config.yaml
n_layer: 8
n_experts: 256
activation: "squared_relu"
moe_layers: [1, 2, 3, 4, 5, 6, 7]
normalize_top_k: true
groups_per_token: 2
vocab_size: 16384
optimizer: "soap_variant"
beta2: 0.95
seq_len: 512
steps: 7303
Below are experts of layer 5 (counted from 0) of a mixture-of-experts language model. Rows are named up (a neuron's input weights, with its number) and show model dimensions 0-191. Each number is 50 + 12 x the weight over its row's rms, rounded and kept within 0 to 99.
Before each expert's rows: "comes after" lists some tokens at least twice as common just before its tokens as in all text. This comes from a sample of Wikipedia text that the model never trained on. Tokens count by the router's weight.

# expert 184
comes after: " the", " of", " and", " in", " to", " a"
up0:35 28 45 50 58 43 32 21 60 30 66 23 34 46 33 58 54 66 36 47 73 61 53 70 44 58 48 48 37 40 52 73 40 69 52 62 69 36 61 40 49 45 70 47 43 58 32 66 67 58 67 63 54 59 69 35 61 37 52 43 55 61 34 47 30 39 42 73 72 41 65 51 54 51 50 57 53 47 28 57 70 51 41 64 49 65 40 60 69 51 48 32 21 43 33 60 59 58 52 69 38 60 60 42 45 56 40 54 27 41 61 45 45 36 49 52 45 46 55 52 48 48 31 44 36 53 55 36 51 29 48 41 48 39 50 43 52 28 70 53 48 46 37 45 46 51 52 50 60 47 54 67 38 74 55 63 45 42 49 41 23 61 46 26 60 38 65 33 37 41 59 41 60 40 62 36 51 34 59 54 42 47 36 43 46 37 53 38 38 58 57 45
up1:50 54 56 55 54 43 27 42 50 45 37 62 21 50 59 53 40 51 36 58 56 48 51 52 75 58 47 49 47 62 56 46 54 46 41 52 28 77 53 36 47 43 80 67 77 54 53 42 55 45 66 41 33 44 34 53 55 44 49 65 46 29 35 55 50 40 33 33 52 49 59 42 38 27 50 78 47 58 42 53 64 34 52 65 30 37 57 41 53 47 47 50 51 53 66 45 24 59 51 46 60 44 45 44 47 39 31 24 56 53 61 63 51 47 52 40 55 40 36 75 41 69 58 54 62 49 45 45 40 40 59 64 33 63 42 47 52 65 58 43 50 23 55 54 38 37 56 54 32 46 60 61 37 63 60 56 50 61 22 64 53 54 69 66 61 37 61 20 63 70 70 55 46 57 41 82 47 40 69 45 58 28 54 47 66 47 59 41 53 55 55 39
up2:34 51 52 39 36 46 38 48 58 59 44 21 36 66 44 37 72 60 39 49 47 41 51 57 41 33 36 58 32 59 56 26 39 48 60 32 58 52 42 61 68 69 69 67 49 45 55 34 52 64 48 43 36 68 48 44 60 58 36 49 55 47 27 58 57 35 61 57 58 49 41 61 49 52 47 45 30 55 34 55 68 41 62 31 61 49 42 20 54 42 55 35 32 40 39 35 84 51 40 43 50 56 57 52 73 36 51 46 55 59 54 43 56 64 53 54 52 42 47 58 57 48 69 25 43 46 36 54 70 60 70 47 44 53 48 32 69 40 34 69 25 42 54 59 53 37 50 39 21 32 45 35 41 39 55 70 36 40 48 45 47 49 55 40 50 56 29 36 54 74 62 61 41 49 45 43 46 47 68 38 46 33 49 60 61 52 66 61 65 41 29 61

# expert 190
comes after: " |", ";", "|", " Not", "age", "aged"
up0:41 58 56 66 41 51 45 48 54 62 66 69 34 31 38 53 29 49 49 54 48 23 47 57 60 48 58 41 89 51 55 51 55 41 15 44 50 49 37 69 57 37 65 56 36 49 66 41 41 46 53 35 68 58 49 58 65 48 50 57 61 42 54 45 49 44 48 46 63 46 56 54 41 38 45 66 57 35 38 41 73 38 54 82 34 53 68 49 58 44 56 43 66 35 17 68 49 38 62 43 80 48 20 49 57 61 38 55 43 28 57 62 52 57 17 63 69 41 35 52 53 62 23 62 41 36 36 49 55 36 49 57 69 30 56 47 44 46 40 33 55 39 36 57 37 48 59 50 40 51 34 36 56 60 57 59 31 58 48 59 54 43 53 55 52 53 46 42 45 52 52 56 70 36 57 59 55 53 35 47 60 51 36 52 42 47 44 31 36 61 45 43
up1:33 52 82 30 57 58 82 49 51 48 54 44 23 44 54 58 51 54 38 46 45 52 61 36 44 48 62 41 51 72 56 64 46 55 42 43 52 79 67 34 22 32 44 52 63 40 37 39 65 53 50 41 46 46 55 41 78 48 37 48 43 39 46 52 66 53 33 57 42 47 36 81 55 47 58 28 54 67 61 64 61 53 32 34 35 45 34 57 47 63 39 59 48 50 54 59 35 52 45 27 42 57 59 31 43 57 49 35 55 44 45 47 58 41 45 24 39 50 48 65 36 32 47 69 53 40 24 37 58 62 68 57 45 41 54 54 53 50 32 59 56 41 39 42 53 49 59 49 37 59 40 52 76 46 59 52 42 50 30 58 57 55 55 33 54 52 50 56 63 33 52 79 56 66 48 54 76 47 49 33 28 67 60 53 63 49 51 45 38 36 36 45
up2:37 41 55 49 70 66 52 39 46 35 37 49 57 49 50 40 39 56 53 51 59 56 64 49 47 41 45 58 46 61 58 43 45 64 55 29 39 32 59 34 53 58 33 34 57 51 28 66 57 48 44 48 60 36 59 43 25 56 39 45 49 48 60 48 48 34 83 53 59 45 72 56 62 49 46 46 35 41 61 46 48 48 46 40 23 61 65 57 54 32 67 50 43 51 43 54 57 49 65 64 62 56 52 30 73 39 51 66 39 40 66 67 71 72 55 62 54 33 39 54 30 65 43 50 60 39 35 23 66 69 45 52 43 45 53 21 61 33 52 59 55 65 60 61 45 52 35 43 43 19 51 51 60 60 43 43 63 56 48 34 53 63 54 48 33 68 45 60 33 78 71 53 47 73 63 50 33 64 39 45 48 63 48 52 41 46 52 27 38 47 55 74

# expert 251
comes after: " the", " a", " of", " an", " The", " b"
up0:64 32 33 56 51 65 62 42 25 20 44 50 61 45 35 49 54 39 69 42 67 54 67 52 31 42 74 69 66 51 63 48 59 35 40 57 53 39 59 14 47 42 50 41 44 48 42 60 60 64 56 48 53 63 62 29 56 56 41 45 57 45 28 46 41 67 57 48 17 46 53 51 27 42 61 73 54 56 65 49 60 50 27 48 51 54 64 51 49 39 63 75 47 36 40 63 49 54 48 57 41 41 57 53 63 47 46 54 47 32 47 49 39 53 59 55 66 54 40 51 49 41 51 58 41 58 55 36 68 53 67 55 43 46 50 43 41 50 64 53 43 28 45 24 38 40 34 48 36 54 61 59 39 60 46 34 47 45 43 59 44 81 60 41 61 52 56 45 52 69 35 51 58 46 41 38 45 67 41 40 37 54 87 45 72 55 62 38 28 70 46 43
up1:44 51 35 56 51 60 35 37 39 56 38 58 69 39 35 48 54 50 47 55 72 54 50 55 43 41 45 66 50 64 75 47 41 38 48 52 25 55 29 50 55 43 50 58 59 66 35 55 67 36 44 38 44 44 30 71 27 36 57 49 71 29 28 31 32 59 60 59 67 55 25 48 29 53 48 56 63 64 39 56 59 44 68 56 46 47 51 68 52 44 55 37 63 53 58 31 40 60 30 35 58 53 52 48 39 43 65 56 41 42 73 38 68 56 47 44 54 63 45 57 53 66 54 46 29 23 43 38 50 57 64 56 45 47 45 44 39 48 43 47 51 42 61 35 33 42 40 50 60 72 36 33 35 38 45 58 57 47 50 30 43 50 65 66 15 41 51 46 31 54 43 61 59 38 44 75 44 46 49 31 50 54 68 57 63 37 46 57 80 38 48 66
up2:40 47 51 29 59 33 55 64 66 66 34 68 47 52 41 41 58 58 64 42 59 49 61 26 17 54 61 27 55 62 50 66 53 71 49 45 38 38 50 39 46 58 39 52 45 74 51 65 55 41 40 65 42 43 44 56 45 52 54 36 38 48 55 64 13 47 44 45 51 49 58 54 47 46 34 52 66 52 60 71 63 63 74 52 41 64 50 39 64 43 53 10 45 38 63 40 42 44 41 73 46 45 49 58 66 52 59 56 43 38 64 46 48 45 32 65 71 43 59 50 56 49 54 42 54 43 61 34 35 37 46 34 34 35 67 37 24 49 43 40 63 60 58 53 65 67 64 59 45 31 57 29 38 49 64 24 53 46 43 61 36 43 37 59 33 63 56 39 48 41 45 48 36 58 40 63 42 50 57 43 70 50 65 62 29 68 53 51 55 53 52 38

# expert 146
comes after: " the", " a", " as", " The", " was", " \""
up0:25 57 46 47 46 77 65 64 76 52 75 58 63 54 62 38 44 58 35 64 49 40 46 48 48 48 52 55 37 71 45 45 53 44 61 30 69 43 48 67 57 53 65 52 66 59 69 57 48 56 29 61 49 40 42 66 82 57 63 47 60 38 35 36 53 65 60 42 38 62 46 34 44 46 51 50 79 49 45 52 54 54 54 39 66 51 50 50 64 59 49 54 41 54 69 47 53 51 72 39 60 16 70 48 42 57 22 42 37 58 47 61 36 43 50 72 56 50 47 52 50 64 59 64 58 35 43 50 55 57 64 33 47 52 34 62 38 54 89 71 20 53 50 45 35 50 39 36 38 45 68 43 36 61 37 55 54 66 66 61 43 48 50 56 38 42 62 50 44 54 56 44 34 66 52 47 69 55 51 58 60 34 47 36 45 68 48 52 50 57 35 48
up1:27 45 54 62 53 45 44 53 48 49 29 59 68 38 42 35 53 76 45 39 54 91 62 46 65 48 40 57 42 53 59 44 33 50 31 55 41 38 70 40 62 47 50 62 52 53 57 52 55 58 49 39 38 54 40 43 47 38 43 60 86 61 33 24 43 66 58 50 46 52 68 44 41 42 52 45 72 82 43 52 48 55 45 39 57 38 54 42 58 35 52 33 59 50 48 82 76 64 59 39 60 50 32 51 62 61 31 51 42 59 36 38 42 29 41 59 56 35 41 50 51 52 59 63 36 62 75 61 47 66 35 61 75 60 42 50 38 48 53 55 42 41 46 41 44 38 58 59 35 58 31 28 32 47 48 58 65 40 54 57 46 43 39 26 39 51 62 27 59 46 46 62 49 60 38 63 57 51 42 32 47 42 59 56 66 59 46 52 52 39 41 65
up2:58 68 45 45 55 36 45 59 42 58 54 57 71 52 41 48 44 70 50 57 65 64 44 57 36 55 44 44 36 43 67 49 66 38 53 47 49 73 49 63 57 60 57 66 64 59 57 13 44 59 74 53 39 68 57 63 58 54 41 20 55 40 43 53 63 32 64 55 47 50 48 50 40 61 43 27 33 41 40 56 66 57 53 41 67 21 37 47 71 30 66 54 62 42 69 19 52 53 64 59 40 43 36 41 33 36 67 38 69 52 71 41 61 50 46 45 31 52 65 50 68 54 48 35 53 73 52 70 53 31 55 58 39 51 44 66 60 58 63 59 35 61 36 52 56 57 36 59 57 30 49 70 48 42 65 51 32 61 56 46 49 54 54 51 35 66 48 50 27 52 40 64 38 47 64 64 47 61 38 80 54 46 33 47 56 47 52 65 60 55 41 52

# expert 202
comes after: " the", " a", " of", " an", " =\n\n", "-"
up0:59 44 49 44 62 54 31 46 48 56 78 45 30 46 48 49 68 38 34 74 35 59 63 42 38 63 75 53 36 70 42 51 68 75 35 45 69 53 37 43 27 33 45 50 35 41 29 33 39 31 51 49 50 61 42 46 54 57 51 58 49 61 63 68 50 32 39 72 34 52 74 57 48 51 61 30 45 62 64 57 52 42 47 35 50 39 41 29 60 71 59 31 44 61 59 47 54 49 64 75 66 45 40 49 54 41 46 47 45 65 49 45 48 56 51 68 57 61 53 63 42 64 64 33 59 51 50 46 34 32 72 32 27 36 64 48 46 51 57 45 45 50 40 38 37 38 41 53 73 57 41 37 40 56 34 45 23 60 50 36 41 59 45 25 43 49 48 43 49 51 48 53 47 43 46 62 65 67 67 49 53 58 43 41 80 43 39 44 38 59 67 45
up1:65 49 40 51 64 57 42 66 46 42 63 46 43 49 27 69 60 52 42 22 34 49 53 61 58 74 34 57 45 43 54 45 47 43 36 58 47 46 49 57 39 41 53 75 52 52 49 46 51 40 27 64 34 74 45 57 41 45 58 72 57 51 38 55 41 39 52 47 33 54 35 36 47 69 40 44 56 67 50 41 68 53 68 26 50 41 34 61 43 48 50 49 32 23 57 40 65 45 55 52 37 76 55 44 34 30 41 59 51 69 31 37 52 49 66 61 65 55 52 31 50 62 82 54 69 40 57 49 55 53 62 61 44 33 63 69 61 44 51 25 40 48 28 69 51 31 45 67 32 58 38 55 61 58 47 40 37 77 52 54 49 42 40 52 78 64 48 50 56 53 30 46 41 42 46 37 43 48 55 61 56 36 45 41 39 28 42 63 59 51 52 45
up2:42 27 43 48 74 30 36 46 52 47 44 46 61 75 44 45 50 36 36 62 82 49 69 66 44 50 51 46 37 51 53 49 49 57 63 64 71 46 52 35 52 43 58 46 41 66 51 63 47 48 39 64 61 50 60 44 46 46 24 53 72 49 39 54 43 54 75 30 48 42 45 56 49 62 44 42 37 45 36 54 49 64 37 60 49 31 51 61 44 54 64 60 45 53 51 49 47 25 41 50 60 36 63 60 58 11 50 59 30 52 59 75 66 52 56 58 66 37 54 37 46 54 62 47 22 33 56 45 33 67 66 58 54 52 65 60 62 50 55 69 52 50 52 52 51 62 39 54 41 66 47 36 41 57 48 51 59 51 35 48 66 42 60 28 28 65 41 48 28 72 60 36 30 57 24 54 51 47 45 47 72 23 36 47 53 49 45 51 62 41 45 74

# expert 248
comes after: " |", " (", " \"", ";", "|", ":"
up0:53 71 57 64 67 63 53 51 42 40 21 50 56 59 44 71 52 65 51 44 51 21 59 45 58 46 75 36 51 35 48 86 49 43 56 54 45 62 40 52 38 42 49 28 53 66 50 59 44 49 69 56 59 61 61 67 54 41 58 60 43 57 89 44 42 49 29 48 54 36 56 30 61 43 46 49 51 55 61 56 62 45 43 48 48 68 46 34 71 59 74 64 66 57 46 63 34 69 40 35 55 37 51 56 37 45 22 39 60 59 44 57 57 45 54 58 30 38 53 64 60 38 46 60 54 61 30 62 43 20 44 52 55 49 42 50 57 25 38 53 38 60 66 40 51 34 50 54 49 35 53 53 60 42 55 50 59 39 35 42 38 24 42 46 35 46 47 23 47 42 37 62 32 54 45 51 53 55 67 54 54 49 37 61 53 46 67 41 46 47 53 80
up1:42 50 51 52 44 29 52 61 49 55 38 22 58 51 47 42 53 48 36 51 49 55 63 64 60 36 44 63 53 66 55 52 39 32 46 54 51 39 72 44 50 47 77 54 55 40 29 56 50 24 29 45 48 43 54 79 39 30 59 44 46 42 39 68 59 35 65 63 54 55 53 49 50 41 39 27 60 60 48 48 70 59 53 61 32 30 64 63 55 31 42 22 50 48 63 45 59 66 45 65 37 52 35 40 41 44 47 67 15 55 50 24 66 39 48 49 66 47 41 31 22 44 61 63 41 40 48 43 54 36 46 29 61 47 34 61 46 42 67 40 58 51 58 35 56 50 29 73 44 58 44 51 32 28 55 46 50 57 64 54 72 65 69 75 49 34 56 54 47 57 49 33 45 39 52 43 37 61 52 51 52 41 43 41 66 59 65 41 51 51 57 61
up2:37 51 41 63 75 42 42 60 50 37 37 44 63 62 55 57 41 33 42 43 65 85 59 37 48 35 44 62 34 65 56 44 35 74 56 39 52 29 35 42 27 35 53 47 69 52 40 44 53 54 57 49 51 45 66 57 53 57 80 47 65 58 75 60 44 47 28 39 44 37 52 56 57 37 29 53 64 44 50 45 34 62 58 53 69 25 67 52 57 28 41 79 54 44 37 58 27 56 49 60 57 62 61 45 47 66 66 53 37 54 70 71 41 47 77 53 75 58 41 52 52 50 58 38 50 54 55 36 65 51 52 42 45 33 49 53 41 64 53 34 47 43 52 62 64 37 65 39 38 59 53 55 52 51 31 54 54 55 39 58 46 53 36 46 20 54 60 42 66 68 46 50 53 47 51 39 50 63 62 57 60 41 58 66 64 35 44 47 55 74 65 46

# expert 198
comes after: " was", " is", " were", " be", " been", " are"
up2:48 44 40 32 64 58 56 58 58 57 42 50 40 34 56 47 27 41 64 55 53 57 38 69 54 32 47 41 10 39 74 49 28 53 51 53 49 48 62 53 59 76 40 59 59 67 35 46 56 44 26 27 73 37 66 60 54 60 65 56 67 51 50 52 50 60 70 39 45 55 56 48 52 35 50 51 52 28 61 45 65 52 58 30 62 55 36 53 48 50 71 49 58 56 33 55 68 51 58 80 49 48 48 52 47 53 50 60 54 40 33 78 77 47 59 76 52 48 52 58 62 67 68 48 47 47 48 53 47 42 56 37 35 45 34 33 49 41 50 63 42 81 60 53 70 45 51 43 34 39 46 60 50 54 40 60 52 53 45 47 53 45 55 66 16 77 60 50 38 46 41 59 58 47 40 74 43 57 26 52 71 47 51 49 58 66 46 43 50 48 57 56
up3:58 77 50 56 36 59 41 58 33 55 60 46 57 52 32 71 55 52 49 48 53 45 57 64 40 45 65 62 54 34 67 70 47 44 51 52 56 56 40 32 66 42 37 69 40 59 37 75 35 37 43 42 42 25 58 37 49 39 42 43 30 38 63 47 50 44 49 50 75 68 72 52 56 72 52 52 52 73 49 62 65 46 57 59 44 83 56 58 48 76 49 59 67 33 58 43 41 57 56 52 55 48 61 42 39 46 24 61 59 46 61 36 46 61 50 74 46 51 45 40 52 40 62 47 37 44 42 72 43 51 54 48 73 37 53 70 80 58 42 44 63 55 57 50 43 46 61 50 48 43 75 57 74 48 69 49 33 44 60 70 41 40 51 61 51 40 42 57 65 55 53 73 30 48 64 58 58 27 49 64 46 46 67 75 54 59 49 45 56 64 49 46
up4:44 15 25 46 71 41 50 52 48 57 38 51 33 42 47 54 40 52 51 64 49 44 50 52 64 54 59 57 65 55 45 43 58 65 51 25 32 38 63 58 47 42 54 71 52 59 33 36 48 65 60 61 49 31 58 48 47 51 54 55 60 51 67 37 58 44 56 56 45 51 55 47 59 52 58 43 13 42 64 47 60 47 44 40 39 32 68 62 48 39 43 54 60 67 84 52 37 73 35 62 32 60 07 41 63 40 37 50 51 43 53 40 50 66 33 49 37 42 49 36 73 54 36 44 40 46 62 62 69 50 38 51 64 59 60 50 43 44 28 62 48 56 55 57 38 53 44 54 41 61 63 63 55 41 43 58 34 51 46 48 48 59 32 18 64 58 49 59 50 39 14 58 51 39 48 43 49 57 36 44 62 44 66 57 57 48 75 33 46 59 55 46

# expert 32
comes after: "\n", ")\n", ";\n", "-", " information", ".\n"
up1:43 55 51 51 46 42 48 24 53 60 52 59 53 36 34 49 38 36 60 48 43 60 32 53 59 55 41 52 53 45 42 51 58 53 32 35 43 44 35 60 47 81 56 48 46 52 30 52 61 59 41 47 49 72 57 64 34 32 57 71 56 59 60 49 19 23 42 37 51 36 59 77 29 25 49 77 42 56 26 61 49 41 66 50 53 44 31 49 56 67 38 49 52 44 52 48 52 39 45 44 69 52 70 48 54 60 54 40 38 57 67 48 73 47 50 73 56 61 49 64 39 39 52 61 43 56 46 33 49 67 48 57 69 63 58 46 36 59 51 35 39 58 56 51 48 44 54 59 59 51 41 39 58 57 45 57 18 48 45 61 45 68 59 42 53 49 61 58 58 54 32 54 36 39 48 36 22 45 47 25 79 61 68 50 48 47 54 84 70 56 39 51
up2:43 61 30 60 58 44 47 48 48 42 50 44 57 38 47 69 52 26 23 23 65 47 50 34 36 39 46 53 29 32 57 40 62 79 38 64 53 47 62 39 55 52 32 54 43 52 48 63 48 48 46 49 67 60 74 60 59 54 69 60 55 32 60 56 52 57 61 40 55 43 59 45 36 43 50 54 51 62 45 37 21 51 63 47 54 54 59 42 29 28 39 41 57 39 55 41 64 71 34 50 52 42 44 35 63 49 53 68 52 61 33 62 64 57 40 59 59 51 58 49 49 47 46 51 44 46 74 42 34 67 29 61 37 56 63 54 57 31 44 56 36 43 79 45 45 54 58 60 38 72 62 25 53 60 61 38 66 42 54 64 40 48 48 47 45 53 50 45 51 25 40 58 38 49 37 51 34 58 50 57 87 48 55 50 56 38 44 63 11 59 52 64
up3:46 63 59 37 57 47 45 35 52 65 40 50 66 39 38 39 73 68 43 30 50 51 43 59 46 33 50 44 26 71 40 42 52 54 60 34 56 50 47 45 45 57 53 58 50 25 28 51 64 42 74 50 42 20 44 50 63 62 65 37 41 54 47 70 63 37 50 55 13 62 49 44 47 52 26 79 41 53 53 53 65 51 44 45 65 47 61 62 35 52 36 63 61 47 61 49 35 52 52 51 36 58 38 54 53 40 50 70 40 62 42 39 51 59 57 56 32 55 69 37 20 50 82 28 43 29 52 60 73 57 47 35 43 47 44 53 29 45 47 69 54 45 51 53 69 42 44 57 44 50 60 41 42 50 48 57 69 39 73 55 54 35 44 45 51 43 42 47 52 48 46 46 67 41 39 52 48 61 50 50 31 56 36 37 47 70 66 53 62 77 30 41

# expert 128
comes after: " \"", " (", "==", "\n\n", ".\n\n", "==="
up0:42 38 58 62 52 46 26 57 66 35 59 33 57 36 46 53 45 48 61 56 63 53 41 39 59 57 47 48 53 42 67 58 49 37 35 34 56 82 57 55 39 39 49 47 57 60 48 50 58 55 35 63 69 73 64 53 56 61 51 45 51 46 50 54 52 72 46 41 43 44 66 43 70 52 43 50 44 74 51 58 68 64 71 42 39 49 42 25 44 60 61 28 33 41 60 53 48 46 45 70 66 44 66 48 32 55 48 49 55 52 77 50 47 43 52 68 48 31 35 81 48 48 48 61 57 72 42 51 61 72 69 42 60 45 55 46 28 38 79 57 58 46 32 45 73 48 62 44 70 45 38 51 45 53 27 43 49 45 36 24 34 62 49 40 47 44 40 45 65 42 59 55 65 55 37 42 65 43 44 70 55 40 21 62 41 60 67 66 40 52 61 54
up1:29 46 64 45 35 41 54 56 39 40 32 54 39 37 45 42 53 40 64 63 40 39 47 63 29 45 37 47 45 32 42 47 43 54 66 41 52 65 44 63 51 44 82 61 49 51 44 56 47 41 46 69 36 49 52 67 32 42 27 44 53 63 50 52 37 42 46 46 41 63 57 52 45 49 32 63 56 54 37 56 36 63 61 55 65 62 41 37 51 51 36 48 58 56 25 36 49 44 48 43 63 61 40 54 43 57 64 37 39 66 72 75 53 60 34 56 64 65 45 60 70 47 72 49 50 61 60 43 81 27 34 33 35 65 54 45 54 36 76 23 62 47 49 54 39 58 63 62 48 65 69 52 53 30 45 60 38 36 46 70 55 55 51 54 53 60 59 28 36 40 50 63 65 34 69 39 50 68 46 50 78 47 43 44 54 25 66 42 45 42 58 33
up2:50 50 42 57 40 56 67 44 67 27 50 54 71 43 44 58 44 40 42 39 53 46 30 37 32 33 48 52 37 29 32 60 49 53 57 49 60 51 54 64 60 41 68 46 50 48 71 56 55 57 62 74 50 70 54 47 48 61 58 73 68 57 59 51 52 70 65 32 54 44 29 39 66 26 38 59 16 43 44 45 61 67 41 48 67 46 54 46 59 31 20 53 44 58 54 62 75 49 43 57 63 35 52 35 24 58 57 58 41 36 67 49 44 72 58 53 61 69 54 53 58 52 35 46 43 51 46 54 41 34 42 24 45 56 31 53 36 61 58 52 47 52 53 47 55 37 50 33 58 71 62 37 47 41 75 46 59 56 46 46 26 52 45 42 56 34 41 49 48 51 54 68 35 30 41 58 42 61 47 52 54 43 67 77 58 38 76 49 44 54 55 63